config.toml
d_model = 160
d_shared_expert = 0
router_score = "sigmoid"
routed_scale = 1.0
balance_bias = true
norm_eps = 1e-06
attn_scale = 0.125
init_std_down = 0.00884
warmup_steps = 200
schedule = "wsd"
train_tokens = 491100000
steps = 7494
Below are experts of layer 2 (counted from 0) of a mixture-of-experts language model. Rows are named router (the router's row for the expert), up (a neuron's input weights, with its number) and show model dimensions 0-159. Each number is 128 + 32 x the weight over its row's rms, rounded and kept within 0 to 255.
After each expert's rows: a language model's description of what the expert responds to. This comes from a sample of Wikipedia text that the model never trained on.

# expert 49
router [159 107 164 130 120 171 128 103 118 125  82 119 110 147 158 173 213  94 131 153 120 166 124 156 106 139 126  45 115  98 105 119 104 163 148 139 130 132 167 124 111  97 176 137 104 202 135 146 157 109 161 109 106 176 114 155 184  96 143 183  70 144 124 171 132 154  98 108 129 144 210 131  90 130 155 101 140  77 162 117  96 145 115 139 145 160  85 117  91  76 132  85  74 133 103 152  56  91 167 124 126  88 138 147 141 120 122 154  88 119 112 148 150 107 147 198 163 124 126 139 146 128 166 207 133 143 164 121  94  51 148 111  82 124  95  97 203 125 115 107 156 107 131  96 169 129 157 111 195 129 117 111 117 107 160 181  86  84 129  88]
up0 [103 138  88 149 127 121 126 158 202 214 132 152  86 126 168 109 163 155 150 133 134 143 148 111 119 106  65 117 162  91 115  74  68 116 105  90 106 109 129 135 138 144 163 131 113 146 162 136  76 156 132 124 141 104 117 179 203 113 167 126 157 160 150 112  98  77 125  87 153 104 100 114 120  96  78 107  99 127 167 182  89 158 144 113 154 160 104  87 150 115 164 103 131 153  76 117 139 132 129 123 100  94 136 100 135 176 152 103  97  85 125 120 108 122  93 193 141  74 171 131 122  92 113 160 149 137 143 118 167 115 116 102  86 217 147  93  97 145 123  38 119 131 129 145 160 182 147 150 101 133 144  66 151  56 144 201 159  73 144 137]
What it handles: Second pieces after a capital or vowel start (a|voided, A|ccording, The|ir), and ordinals like first, same, last after the.

# expert 52
router [113  99 151 166 180  85 118 121 163 156 153 109  66  86  96 104 155 134 141 153  81 133 185 138 117 149 120  82 175 108 128 155  98 112  89 214  97 122 131 116 125  99 158 148  94 201 104 142 140 134 116 108  53 119 125 179 125 120  92 131 120 162 121 139 151 131 179 101 153 126 166 129 138 149 121  97 151 117 109 149  53 110  89 176 159 126 136 136 136 115 135  87  89 115 128  81  82 166 118 211 147  59 128 117 189 148 137  99 122 137 115 139  71 107 163 146 146 130 146 158 143 140 106 143  61 112 111 103 117 102 126 106 155 114  80 127 200 146 114 134 122 153  54  84 103 131 226 138 160 116 133 153  73 171 160 170 152 114 156 112]
up0 [185  92 123 144 131 107 153 130  98 112 145 148 129 127 112 165 144  92 165  80 176  91 165 108 111 176 158 113 133 106 127 101 169  77 149 162 139 138 149  94 103 143 121 119 196 107 133 175 146  97 141 140 114 110 155  71  97 130 151 125 134 103 133 147 200 111 165  81 143 133 157 117 149 105 138 135  75 236 118 112 126  72  87 174 142 156  82  86 122 116 130  87 134 113 146  71 117 137  18 124 188  61  94  99 135 177 121  99 102 161 134 134  98 122 125  84 130 146 144 162 115 114 119 113 138 137 111 142 155 156 165 134 142 148 124 110 148 124  63 162 133 132 145 126 126  51 213 140 148 108 133  46 157 169 106 134  75 124 142 129]
What it handles: Sports and official title words like League, National, World, player, plus continuations after a capital letter, e.g. Some, Six.

# expert 30
router [182  89 133 130 110 116 127 133 147 101 150 100  96 209  92 161 145 109 162 166 116 151 131 142  91 173  95  98  91  96 104 106 154 133 119 158 144 127 115 154  93 145 166 131 115 171 199 120 132 147  93  86  93  96  94 177 153  84 112 116  81 126 121  92 131 176 122 126 120 149 134 120 123 200 134 106 119 149 117  67  62 193  99 138 173 157 101 109 104 138 131 103 169 165  70 116  52 122 144 152 159 169 159 125 120 159  87 151 150 154 131 139 117 149 198 180  84  79 113 167 101 131 112 192  74 112 100 100  72 104 165 137 111  88 105 140 160 130 140 134 134  78 123  72 171 114 150 218 109 138 164  92 140 138 157 158 140 112 109 100]
up0 [119 136 197 132 158  82 125 126 150  96  95 119 137 109 127 148 123  99  95 118 132 188 152 129 185 157 112 106 114  81 176 176  49  84 139 113 125 185 136 101 111  69 128 120 230 132 146  86 225 122  86 120 105 154 136 119 102 116 174 144 130 136 148 120 122 153 125 139 113 145 136 146 156 165  98 151 116 114 130 122 100 112 142 162 159 147 151 235 135 128 106 135  82 153 131  78 124  78  69 136 149  96  78 132 155 170 120 106 130 147 111 123 185 119 131 147 130 102 163  99 147 130  71 104 132 120 185 156 177  78 141  72 120 103  88 128 104 141 131  94 146 103 122 145 109 109 161 242 152 150 131  98 141 143 143 118 160  99 112 119]
What it handles: Inner pieces, often n or containing n, after an opening such as lo, ro or gra: lo(ad)ing, ro(om)s, mainta(in)ed, Fer(n)ando.

# expert 42
router [101  73 135 138 165  93 135 180 138 109 145 136  79 127 100 157 166 141  93 169 109  99 111 110 109 164 130  91 163 106 121 140 119 156  92 192  89 141 142 112  91 125 176 143  82 200 120 106 122 164  80  72  96 165 116  93 101 130  89 106 125 162 135 155 145 133 134 104 115  99 123 167 130 175 144  95 144 109  99 126  97 139  75 139 145 189 140  95  84 153  75  91 100 106 141 142 105 146 152 192 151 124 113 135 139 153  86  68 148 110 138 102 147 140 210 186 155 142 152 166 182 166  92 199  70 103 118 103 102 103 117  74 122 130 112 164 229 164 148 124 113 107  81 148  99 107 152 140 135 120 197  79 121 132 129 186 113 129 124 130]
up0 [140 104 141  92 114 138 146  99  96 102  83 137 106 169  88 125 112 184  63 110 181 113  89  90 140 159  93 129 147 125 140 108 205 173 106 130 123 166 173 102 135 114 182 103  79 179 175  94 137 114 109 166  81 173  88 122 107 157 117 146 144 144 125 113 127 146 138  99  84 109 155 155 104 117 160  90 157 163 136 141 124 141  77 139 170 161 132 199 117 104 150 112 108 174 115 100 152 136 111 122 139 112 110  99 141 120 117 158 164  89 103 121 138 170 144 146  68 131 151 124  97 153 177 190 118 160 145 133  90 112 125  69 181 109 113  70 112 130  75 103  95 135 158 139   6 232 141 150 133 156 156  97 140 115  98 131 134 152  86  98]
What it handles: Pieces of place, nationality and institution names, such as Ch(ine)se, Blake(town), New, University, City, League.

# expert 39
router [123 111 141 141 146 139 180 117 163 136  87  91 101 107 164 165 182  97 163 158 139 100 135 123 143 143 135  73 135  87 128 123 135 151 109 156 130  97 138 104 104 130 187  91  87 234 160 110 129 118 128 119  46 163 164 190 157 138 134 175 124 142 134 141 122 173 107  95 151 105 132 116 133  97 105 121 117  96 164 115  91 114  58 132 210 142  86 117 104 108 146  70  57 123 150 140  71 114 134 142 127  81  99 191 161 104 122 105  77 131 154 105 149  98 120 189 118 128 139 167 148 158 153 207 107 114 146 139 151  87 157  75 120 144  96 116 140 108 117 137 186 142  91 116 175 116 201 134 182 125 123 146 141 103 135 134 111  48 131 108]
up0 [167 160 184 146 147 154 154  87 188 117  94  94 124 116 111 182 152  95 123 111 168 145 135 123  98  97 129  94  91  84  80 158  81  87 123 147 110 118 112 131 127 108 109 101  94 181 185  96  93  73 137 125 133 127 111 158 137 132 168 102 100  80 195 115 104 163 146 145 132 122  99 122 116  75 146  90 114  83 131 115 138 144 132 149 202 164 168 108 124 129  73  82  81 128 157 159 140 167  45 129 145 128 122 107 144 106 126 139  87 132 202 105 164 121 150 111 201 194 255 109 100 150 134  97 110 110 145 146 108 153 113  86 131 178 130 147 101 159 167 141 145 147 134 159 190 111 172 135 124  99 128 104  87 156 128 120 113 101 135 118]
What it handles: Token right after the or The, usually a common noun like same, century, city, club, following, band, village, or a heading.

# expert 26
router [113 110 115 141 169 115 118 160 103 173 119  95  54 161 148  91 157 129 132 143 101 159 139 119 124 175 136 104 160  80 152 170 169 131 162 169 145 138 165  95  97 123 172 118 137 155 167 116 116 146 104 133  93 152  79 157 130  99  64 122 100 129 135 116 160 115 161 115  66 172 112 127 178 140 129  91  91 140  91  94  73 120  80  81 165 152 127 114 134 139 120 127 100 127  86 161  25  82 162 171 147 105 216 181 127 166  86 135 147 138 130 128 185 163 140 165 114 136 123 192  99 112 141 178 144 171 188 125  77  77 142  68 118 127  62 132 132 145 103 131 164  92 147 112 138 130 168 138 146 134 149  83 141  62 148 150 141 112  96  91]
up0 [123 122 136  76 170 102 150 109 129 155 116 127 151  84 162 127 168  90 145 209  83 142 157 165 127  95 133 118 126  98  95 139 116  47 129 102 132 122  96 175  95 113 151 129 159 145 162 100 104 144  57  86 113 121 118 106 210 115 157 140 103 140 122 116 117 120 145  67  99 136 173 133 154  87  89 100 149 138 109 103 106 115 122  92  98 152 181 102 136 112  88 137  68 153 124 121  94 242 112 159 152 123 130 178 160 118 142 105 125 157  71 184 110 112  87 140 164 121  96 164  93 113 124 107 144 137 116 164 123 119 185 119 146 141 132 132 126 157 158  58 214 138  80 154 162  83 124 128  92  75 119 125 121 166 134 113  86 195  87 152]
What it handles: Mid-word consonant-led pieces such as tor, or, et, tt, mit, usually before a suffix (territory, prosecutor, guitarist, blanket).

# expert 7
router [166 105  84 151 113 104 139 159 162 143 154  92 109 167 166 168 176 107 158 141 166 145 176 139 108 197  74  82 148 123 154 154 120 139 132 229 108 144 134 137 179 124 159 167 107 173 150 121 159 124 171 116  51 137  70 200 124 113  83 115 129  98 123  62 144 160 156 109 119  80 161 154 153 138 181  94 118 128 126  91 113 188  99  83 150 119 113 112 100 105 126 110  76  95  79 159 119  75 153 144 177  90 142 142 147 105 120 147  74 133 140 153 123  94 149  97 146 135 132 130 104 124 181 124  74 137 120 109 135 113  89  39 113 131 126 108 199 164 104 170 147 123 124  84 136 101 145 169 148 139 133 138  93 130 139 158 136  97 175  78]
up0 [147 125 117  69 152 140  80 114 145 139 159 110 129 166 146 115 145 161 157 126  59 130 180  96 116 135 170 119 143 112 157 116 146 132 126 136 114 156 149 148 109 164 108 144  97 150 132 131 123 149 135  74 149 139 106 182 103 123 118  88 153  65 123 148 151 103 204  48 104 196 104 158 177 107 122  48 148 117  72 119 110  87 142  92 120 145 145 112 150 170 134  93 162 114 124 159 104 146 105 161 193  90 122  95 133 111 123  92  82  39 109  98 171  88 139 179 106  79  86 115 113 142 111 122 167 166 165 115  93 126 179 178 183 162  96 114 103 103 149 123 155 146 105 124 152 123 112  79 197 175 109 120  77 114 122 158 161  75 136 181]
What it handles: Prepositions such as in, for, on, over, after, during before a noun phrase, plus 'ite' completing despite and capital O.

# expert 10
router [ 97  78  76 125 141 116 182 116 120 136 153  68  98 132 133 135 140  95 150 165 165 200 140 101 129 131 112 101 104 141 135 118 119 122 172 179 189 125  95 140 106 104 147 106 147 202 135 114 156 100 162 123  77 105  70 187 154 145 153 129  75 103 109 110 120 162 160 108  89 161 159 166 148 120 180  69 122  70  90 102  32 212  89 194 205 149  89 135 124 147 121 116  85 132 145 131 114 126 140 176 133 138 187 176 156 176  67 116 111 143  91 177 123 130 128 146 142 151 121 156 164 158 109 153 111 161 122 115 145 100  92 118 143  93  94 149 131 165 152 131 141 121 124  51 125 117 102 119 126 147 113 139 130 162 118 147 143 104 123  68]
up0 [122 158  90 104 114  91 118 118 120 126 175 184 137 121 124 113 143 195 107 127 121 164  95 173 110 123 158 111 121 164 104  59 238 141 140 162 136 107 166 159  90 148 165 162 115 127 119  90  91 178  88 114 145 128 112 187  83 136 109  99 162 153 103 166 136  85  86 159 130 117 143 166 184 112 140 137 131 117 118 122 100 158 119 112 151 124 162 124 139 156 172 130 108 114 125 139 138  67 147 165 117 121 113 179 114  92 148 163 148 122 126 132 151  88 105 120 159 101 117 121 101 116  47 155 143 116 136 170 149  58 175  93 139  87 145 123 148  70 149 125 138  64 164  48 149 113 124 106 120  35 152 116 207 105  59  98 120  94 113 141]
What it handles: Single capital letters inside acronyms and codes or starting a line or name, e.g. RMNZ, MVFC, Zimbabwe.

# expert 28
router [113 107  95 181 100  94 142 133 162 140 114  56  86 139 124 138 167 160 145 125  92 119 133  99  97 123 143  67 157 121 153 142 126 145  89 177 146 102 102 102  76 148 164 147 156 191 115 110 128 126 115  89  97 134 143 198 118  94 122 197 116 143 141 146 147 173 160 169  99 172 152 145 164 125 152  57 115 141 163 127  67 156  50 141 163 164 102  88  85 170 126  97  83 158 116 118  71 130 160 156 140 129  88 146 181 174 100  70 114 116 168 107 138 107 163 106 167 118 130 193 128 123 137 177 131 135 143 114 118 153 114  94 118 126 125 118 174 114 155 105 142 151  62 161 106  88 170 154  75 118 166 142 152  83 113 189 148  58 110  84]
up0 [191 150 109 129 112 154 147 135 155 118  99 187 107 121 108 166 140 108 124 125 173 128 128  51 112 119 131  82  93 118 154 112  97 219 106 177 164 114 148 150 117 109 117 175 104 137 140 127 194 152 129  80 130 166 101 148 129 122 160 131 123 139 170  71 174 126 138 149  70 137 117 132 141  96  74  98  84  75  73  87 123 180 119 160 128 122  66 133 110 126 135 105 102 134 151 145  66  93 124 120 108  71 125  91 162 146  83 136 107 144 121 114 152  83 158 108 140  84 155 136 172 176  87 124 102 175 123 147 119 123 174 152 138 189 147  69  98 188 179 115  69 146 152 131 179 140 161 123 161 128  80 121 145 171  94 146 147  63 181 102]
What it handles: Month names and time or event nouns after in, on or the, often before a year or day, e.g. October 5, July 1999, season.

# expert 46
router [110  92 101 145 143  65 137 124 151  86 133 108  95 154  92  77 185 120 110 128 157 157 122 172 119 151 111 107 151  66 120  98 115 117 139 142 118 116 127 117 143 122 192 168 134 220 125 185 158 124 108 122 116 169 122 110 145  74  77 149 106 144 110 157 172 189 163  87 119 124 168 136 124 165 151  50 128 124 171 116  51 176 122 171 162 143  86 116 141 123  73 108 128 105  86 123  63 102 133 116 153 150 181 154 175 130  84 125 145 124 139 161 153 126 161  95 118 146 117 142 100 111 157 152 132 131 156 144 156 136 131  84 119  40  78 113 227 159 157  82 174 101 126 106 143 120 109 156 176 181 151 118 107 128 129 123 137 113 109  69]
up0 [163 142 173 111 127 137 143 168 159 146 136 124 122 119 114 117 186 153  93 143 115  61 125 125  72 123 187 101 165 165 130 112  95 184 121 109 149 168 139  71 157 160  64 139 132 154 194  92  91 131  92 112 141 163 119 137 144  87 119 126  84 146 101  97  75 138 144 143 166 162 128  76 101 137 182 164  98 108 144 123 141  94 125  98  48 138 105  81  92 130 179 134  78 174 107 150  70  66 145  99 145 155 101  75 150 136  74 133 126 126 150 142 164 162 196 193 119 115  98 126 123 122 125 149 128 130 131 118 117 168  74 139  96 174 151 107 166  73 214 129 145  99 140 111 139 157 124  97 102 141 169 129 139 134 158 154 163 125  46 143]
What it handles: Syllables inside non-English names and words, mostly Indian, Arabic, Japanese or German, e.g. Manmohan, Ifriqiya, Hasemann.

# expert 13
router [136  54  94 151 156  87 115 135 115 113 142  98 103 124  90 150 164 106  83 155 149 136 159 143 104 154 112 103 129  46 146 146 112  88 108 144 108 173 144  97 137 135 188 157 123 201 116 170 118 157 112 129 125 163  78 118 140 123 129 156 131 155 117 153 183 190 132  64 114 121 172 152 141 130 144  74 101 166 130  90  48 175 152 129 187 160  94  98 108 158 106  92 130  86 113 121 116 115 104 170 120 129 121 118 212 133  98  71 128 123 114 148 152 136 172 151 175 159 154 188 100 122 130 184 144 141 163 137 140  54 141  94 121  79  80 139 132 144 116  99 161 118 149 127 118  94 160 179 122 176 134  90 130 123 118 143  75  98 144  37]
up0 [179  85  80 103  98 120 160 170 165 128 101  73 114 100 149 158 139  74 160 118 139  90  55 118 167 174 155 137 181 132 131 124  38 111 122 124 129 147 115  86 148 141 144 148 118 183  80  71 158 158 114 136 133 139 110  94 127 148 102 109  51 180  85 129 142 179 135  93 110 173 219 130 106 167  95 110 164 109 122 108 127 115 123 171  89 125  46 104 157 119 133 145 156 113  73  97  98  99  92  65 147 146 163 134 204 126 110 117 133 122 172 109  94 134 129 168 170 148 127 137 136 125 148 156 143 135  75  90 118 101 170 119 187 138 137 193 137 146 138 134 127 119 130 176 178 109 156 144 129 161 112 113 149  78 151 127 160 102 119  95]
What it handles: Final syllables of foreign place and personal names, such as -o, -ka, -ia, -na, -co (Novogrudok, Lanka, Riscova).

# expert 18
router [124  83 131 172 175 127 123 141  79 124 134  95  61  95 204 119 236 135 122 139 140 130 130 125 120 133 109  77 138 129 110 142 118 116 160 201 179 165 118 154  99 138 169  79 139 154 133 161 137 195 123 115  89 105 115 162 162 127 136 147 107 133 123 141 165 114 140 112 152 144 158 111 124 139  95 126  99 164 100  80  99 197 124 121 154 137 137 124 115 119 100  69 138 142 124 112  16 114 148 123 215  86 199 122 160 150 103 121 114 107 128 122 155 146  98 167 117 144 121 162 146 180 107 156  87 176 133 117 103 104 135 128 112 117 105 141 157 148 160 115 125  96 102 103  78  45 173 110 165 121 102 122 134  85 143 135  60 111 187 101]
up0 [142 121  71 144 117  95  91 148 157  97  95 131 125 132 135 112 151 130 101  93 102 169 143 112 149  78 101 113 153 115 101 110 111 137 182 156 155 149 173 151 164 114 177 162 107 161 160 149 110 196 171 113 119 146 240 126  83  90 111 146 121 123 123 155 157  95 118  42 134 121 133 118 156 122 209 108 149 101 131 148 146 201 115 134 123 172 116 108 117  99 137  90 106  84 133 102 142  82 106  92 112 134  89 130 146 138 151 135  50  98 194 145 112  84  73  92 121 121 188 113 129 200 119 158 140  98 117 128 133 107 118 126 105 102 142 133 155 146  88 144 146 138 131 164 168 158 177  76 118  51 185 137  72 108  98 108 167 174 104 123]
What it handles: Consonant pieces right after a word's first fragment, such as art(w)ork, vol(unt)eers, inter(w)ar, ad(ject)ives.

# expert 53
router [101 109 131 114 186 102 138 170 173 152 128 120  41 124 169 137 156 166 126 176  96 140 130 155 122 183 100  95 135 110 127 131 154 160 101 168 144 136 169 130 109 132 206 153 129 153 202 141 108 111 143  79  86 160  96 107 150 131 147 127  83 144 122 137 116 131 145 145 164 121 189 148 133 129 101 149 123 141 154 110  35 172 119 105 116 119 146  79 101 112 149  87  76 123  77 152   8  94 159 157 131 116 135 182 138 142  89 119 145 140 134 126 123 109 170 157 109 139  91 177 135 117  91 146 113 145 147 145 107 120 123 106  94  84 150 134 149 176 122 136 152 134 151  60 113 139 184 136 133 140 151  96 147  87 152 194 113  87  51  62]
up0 [161  87  83 222  90 108 155 128 165 128 191 162  77 156 124 162  97  73 130 139 129  79 121 114 110 147  93 133  70 133 137 113 150  59 138 115 131 163 119 129 111 145 114  98 230 128 130 119 155 140 113 122 158 136 134 116 189 108 139  93  86 148 171 146 132 121 137 114 170  91  86 165 134 153 161 136 120 213 155  84 115 173 142 148 154  76  83 101  79 113 103 143 162 113  68 121  96 167 143 100 117 158 141 110  93 109  72 134 170 149 126 175 154  94 130 157 136  81 159 136 104 120  45 161 151  99 160 142 121 107 117 119 133 125 146 194 121 132 148  92 153 130 196 124 151 145 126 119 154 161 202 103 120 160 129  87 104  99 108 118]
What it handles: Inner syllable pieces in ordinary words such as fount-ain, mount-ain, tr-ade, cult-ure, Stew-art.

# expert 20
router [154 145 117  98 134 123 156 109 114 137 159  74  73 108 105 168 167 110  82 161 199 139 179 116  70 106  84  48 120  68 138 140 128 122  79 178 111 171 161 144 157 165 183 146 134 188 123 157 156 126 106 103  90 151  81  89  91 124 150 149  89  87 144 142 156 197 114 117 107  91 117 131 184 108 146 119  85 108 130  59  57 153 148 173 180 178  81 169 102 170 106  80  76 123 150 101 110 124 192 134 152 107 108 138 156 141 126  94 123 120 103 126 118 147 167 153 140 130 141 125  83 109 148 132  68 132 164 153 154 121 178 117 125 149  87  87  98 155 116 110 125 150 109 109 111 118 167 138 135 181 146 141 161 121 131 165 142 104 185  80]
up0 [143 109 109  66 186  84 114  69 193 130 127 129 150 146  88  93 151 163 155 118 129 123 150 117 118 169 131  93 161 122 163 152 115 170 140 120  97 116 113 112  72 162 143 166  78 144  96 156 155 144 147 133  90  85 108 113 107  95 147 150  98 125 117  95 114 137 139 149  81 142 139 173 161 121 162 198 172 166  99 138 110 204 128 176 134  92  83 166  76 149 161  98  97 143  85 154  80 146 131 124 134 161 141 117  97 114 123 129 161  73 120 115 157 130 220 145 107 101  87 119 148 200 135 118 105 169 150  93 101 114 124 130 117 151 174 139 134 123 143 131 189  68  82  72 111 160 133  96 124  66  98 111 167 160 114 149  78 114 209 164]
What it handles: Word-internal syllables ending in o or a, chiefly o after a consonant (Creochiton, Mesoamerican, County), plus lo, ha, pro, so.

# expert 24
router [142  50 153 151 126 106 178 121 146 140 105  80 104 130 161 188 152 117 109 122 121 148 147 150  95 159  79  53 124  93  93 112  91 149 124 168 131  65 155 117 123 117 248 168 133 219  92 160 104 162  76 102  58 106 120 101 126  90 100 162  79 126 134 142 157 175 121 111 115 118 149  86 101 133 151 144 191 137 130 144  85 111  79 130 203 124  77 124 131 106  83  76 145 119 101 132 118 144  90 116 141 133 173 163 170 140 118 134  80 143 188 140 145 113 139 182 156 139 143 131 139 141 169 103 102 135 124  81 123 112 159 115 123 130 104 137 150 167 152 167 148 115  94 111 156  79 151 143 132 125 153 136 121 107 132 221 132 126 153 122]
up0 [172  83  98 106 138 122 113 154 121 127 130 162 103 140  42 158 132 138  90 101 137 153 106  83 136 168 143 133 168 151 132 128  81  81  97 101 134 109 103  92  84 187 114 124 121 162 119 183  72 105 148 141 127 109 132 107 104 179  99 118 107 144 138 114 146 153 107  78 147 124 142 142 117 128 105  91 153 108 131  84 132 172  83 167 140 182 138  75 180  94  90 101 134 174 136 154 115 130 110 123 132 130 183 142 157 111 102 132 156  85 174 107 130 142 146 108 110 121 171 158  98 126 109 163  18  76 133  24 150 158 151 111 170 149 104 149 149 124 192 101 171 144 111 111 170 157 162 116 140 160 158 124 120 223 164 108 165 130  64 139]
What it handles: Word piece right after an initial capital or short opening, such as T(is)za, O(per)ation, O(p)rah, O(ma)ha.

# expert 4
router [135 142 125 142 133  59 148 113 117 175 143 134 109 144 133 136 180 107 104 136 111 145 128 117  92 139  82  74 140  45 101  95 113 135 167 200 143  97 121 139 113 126 224 160 102 196 205 115  93 156 114  98 101 178  91 135 158  59 118 134  67 113 157 170 122 147 173 118 114 105 152 137 110 150 121  71 113 151  93 114  96 162  99  85 170 184 103 109 102 168 111 133  81 150 117 135 105 119 184 151 164 133 146 180 171 105 120 157  89 107 152 135 127  80 138 201 113  90 100 143 131 129 102 168 100 148 171 142 139 122 141 117  91 119  83 117 144 199 190 148 178 108 122  78 123 149 126 159 155 124 146  83 132 113 117 143 119  74 134 104]
up0 [119 117  97 101 125 129 150 101 143 157 152 136 132 161 104 159 167 101 124 189 110 190 119 106  95 115  99  96 114 131  46 146 126 170 121 152 203 129  77  60  86  97 148  89  59 170 154 182 152  78 144  85 105 180 182 140 172  70  98 214 122 122 123 155  99 160  70  98 138 110 157 146 118 163 144 141 142 116  83 103 135 118 144 134 148 162 113  98 116  97 141 128  57 183 101 120 126  92 167 150 128  85 103 114 167 147 134 140 128 147 108 125 132 132  98 172 110 104 153 120 163 100 121 144 140 158 147 191 185  88 189 123 114  91 119  97 131 142 126 130 140 110 124  52 163 113 155 128 149 122 128 142  85 163 179 148  94  70  89 130]
What it handles: Word-final suffix pieces, mostly plural or verb -s, plus ations, ers, ies, ities, e.g. awards, troops, world's.

# expert 2
router [117 112 154 193 117  82 147 151  88 173 141 125  89 155 139 153 183 147 111 108 132 119 142 142  85 146  97  83 120  44 144 116 108 105 149 202 130 103 156 132 131 146 224 188 118 188 155 109 100 144 138 109  79 138  88 125 113  64 124 137  85 112 130 136 178 147 172 111 106 134 135 114 109 140 127  97 103 169  92 116  79 134 110 103 184 141 127 130  67 186  88 113 142 106 114 104 126 184 108 156 191 135 168 142 190 142 111 126 104 120 151 142 109  84 177 186 162 100 126 169 120 165 109 171  95 118 133  98 132 142  89 104 143 116  64  80 157 204 152 162 197 135 133  90 108 128 135 166 158 136 134 133 103  77 120 156 117 123 129  96]
up0 [155 154 114 150 134  91 136 163 116 133 154 125 133 136 114 103 142  88 147 131  83 110 170 128 119 166 166 106 137  79 154 104 137 114 142 153 152 104 139 120 127 162 132 175 206 174 163  65 139  71 154 131  97  72  86 133 113  92  88 105  73 114 138  96 140 126 155 212 177 118  98 130 147 162 112 136  83 149 177 115  99 120 109 148  64  86 129 104 119 124 126 124 140 151  67 104  93 130  91  74 109 115 127 126 101  91 131 169 170  71 194 221  86 130 122 131  95 146 123 151 198 143 127 143 100 108 114 135 116 154  98 171 173 107 154 148 138 166  96 161 159 136 115 154 166 170 115  75 234 105 178 169 143 120 152 130 111 104 120 138]
What it handles: Word-final pieces, mostly a plural or inflectional s after a stem (prizes, rebounds, Years), plus States, -ities, -ations.

# expert 40
router [168  93 113  95 138 135 129 188 146  91 143  84  82 173 126 111 201 146 185 164 127 165 153 158 107 136  85  87 129  45 133 106 133 180  77 163 127 102 124 133 124 116 185 174 125 170 150 133 173 121  92 110 122 187 111 166 127  99 146 114  86 117  97 150 147 119 173  88  79 132 107 145 118 175 155  43 124 128 112  51 118 137  68 153 150  99 131 100  99 106  99 135 100  82 144 150  74 119 136 142 133 182 149 137  95 113  78 129 103  86 135 117 113 110 219 196  89 143 151 151 140 113 142 109  92 145 157 145  54 138 120  78 133 145  98 147 119 110 132 138 145 156 107 141 140 124 169 182 148 194 157 126 135 121 123 166 161 136 137 112]
up0 [ 87  94 155 113 111 162  95 154 101  74  96 108 114 138 104 168 157 182 156 134  97 148  99 176 103 120  92 149 145  62 116 102 101 150  69 163 117 150 186 125  91 196 182 159  84 146 134 183  69 110  59 100 114  98 147  85 100 118 123  78  69 105 110 146 167  88 117 142 155 106 112 118 151 131 143  92 139  95 133 131 141 124 116 134 144 137 144 150  64 144 165 142 100  92 141 114 134 108 103 211  99 183 169 162 110 114 130 123  96 119 131 106  98 195 210 145 125 145 138 131 134 179  86 141 117 106 136  85 106 183 139 133 110 145  88  97 118 131 172 169 160 154 179 155  69 121 129  85  83 170  77 142 133 138 118 156 157 131 170 153]
What it handles: Word-internal pieces such as ain, tic, ive, ize, iv, and lone space tokens, e.g. prizes, receiving, poems, emblematic.

# expert 55
router [145 114 111 126 144 116 149 157 152 153 137 109  83 135 162 165 215 138 162 146 124 123 139 153 128 120 123  68 104 113 150 118 134 136 144 238 185 152 144 176 107 112 199 146  90 167 143 127 106 123 117  79 101 156 127 156  95  56 104 135  93 135  94 171 142 128 147 144 125 187 130 128 104 125 143 134 117 183 100  79 105 138  55 139 148 129  78  82  89 124 154  99 104 118 115 118  69  56 156 153 133 167 155 183 154  48  16 153 147 110 118 167 156 110 152 105 147 161 134 162 144 106 102 117  98 105 130 140 109 114 175  90  86 139 116 163 124 164 121 112 114 111 127  93 195 135 158 114 154 158 131 102 130 107 135 175 117 137 159 105]
up0 [ 95 112 131 110 166 149 138 143 174 140 141 148 130  75 160 126 139 202  87 149 192 116  66 179 152 113 163 155 141 138 181  39 120 101 153 133 141 133  97 119 102 162 152  80 193 152  23  88 111 170 126 132 141  93 114 155 135  86  54 135 176 170 142 116 135 124 157 138 109 170 154 161 111 118 155  78  63 154 102 131 115 120  93  71 156 103 115  87 151 187 111 116 174 109 165 103 151 102 170  99 121  84 166 162 134 128 169 109 123 107 141 113 123 146 123 142  85 130 143 167 106 155 152 129 152 137 116 105 146 117 117 131 128 169 131 200 131 115 107 112 135 100 139 101 114  65 127 141 122 174 136 112  63  42 144 135  96 100 138 134]
What it handles: A lone space token after a short function or common word before the next word starts, as in one son, an elderly.

# expert 63
router [137 116 122 109 229 144 140 165 142 176 140  79  83 150 148 163 157 117 154 159 151 131 138 115  94 125  98 116 127 120  93 121 154 114 111 176 142 112 142 114 130 129 184 109 110 164 114 102 121  93 117 112  71 115 136 174 196 117 102 124 128 125 112 135 171 154  92  97 121 182 164 151 106 134 137  38 133 120 130  78 112 144 101 101 148 146 118 121  54 175 104  84 104 150 143  96 114 117 141 118 142 111 187 142 191 200  97 103  91 109  86 150 169  87 122 187 136 115 114 149 128 146 151 151 127 175  85  88 122 129 137 108 151 157 102 127 141 163 152 141 106  98 176 105 107  49 100 135 133 227 111 143  91 134 170 186 137  95 172  56]
up0 [177 148 103 164 117 112 104  90 120 119 100 107 119 136 143  58 153  76 162 104 106 133 170 171 137 138 123 120 170 137 127 160 100  95 182 158 135 150 118 179 137 137 129  78 197 132 159 110  90 154 117  93  81 112 134  97 134 142 155 116 119 159 168 102 169  86 201  97 128 142 111 119 132 185 100 165 126 190 129  54 127 136  90 157 102 105 181 138 133  90  51 122  84 144 179 131  90 135 161 135 192  74  72  73 133 107 136 157 151 121 180 138 110  84 151 103  88 188 135 130 141 168  98  69  67  82 113 164 105 106 159 142 112 105 160 145 104 146 152 137 161 188  94 126 175 114 121 111 170  96 139 139 107  91 115  92 132 129 159 157]
What it handles: First token of a new line: == section markers, list dashes, numbered items, or a capitalized opening word like The, In, See.

# expert 3
router [125  56 142 142 167  59 119 112 166 133 140 122  63 144 186 112 182 101  86 165 126 194 159 136 138 148 140 111 138 128 142 166  96 125 108 133 129 144 120 134 185 115 178 109 126 210 141 113 101 115 114  72  97 161 119 141 204 124 121 162 162 148 129 127 130 177 168  66 133 110 147 146 119 104 172 100 155  86 120 115  40 173 119 180 141 157 104 129 130 158  77  99 179 143 146 148 143 118 161  88 143 120 124 135 115 159  99 105 149 118 104 121  89  81 165 163 122 151 131 165  99 149 163 115  76 159 160 133 113 124  92  99 140  90 114  81 133 137 113  99 172 186  63 119  83  93  92 129 145 133 123  76 121 120 144 198 146 141  91  56]
up0 [ 67 104  62 165  88  95 165 161  87 168  85 153  96 134 160 128 179 152 117 181  61 130 139 102 119 131  84 129  48 117 119 150 116  91 186 117 140 154 196  87 121  94 161 160 142 156 109 150 117  96 105  80  71 110 132  88 151 105 122 129 115  91 113 133 117 119  90  92 148 169  90 127 127 212 181  99  71 160 119 147 135 122 137  75 142 154 120 124  57 143 128 122 133 107 124 121 162 131 106 136 178 147 143 132 129  98 105 163  84 122 136 163 178 158 110 175 137  93 157  98  80 166  93 117 105 115 150 111  98 148 106 112 137 191  96  89 141 129 121 116 152 114 131 154 188 101 154 146 226 103 128 187  91 117 157 122 152 135 119 103]
What it handles: Odd or rare tokens: accented letters like č or ž, raw bytes of Chinese or Japanese characters, en-dash number pieces such as –1, –19.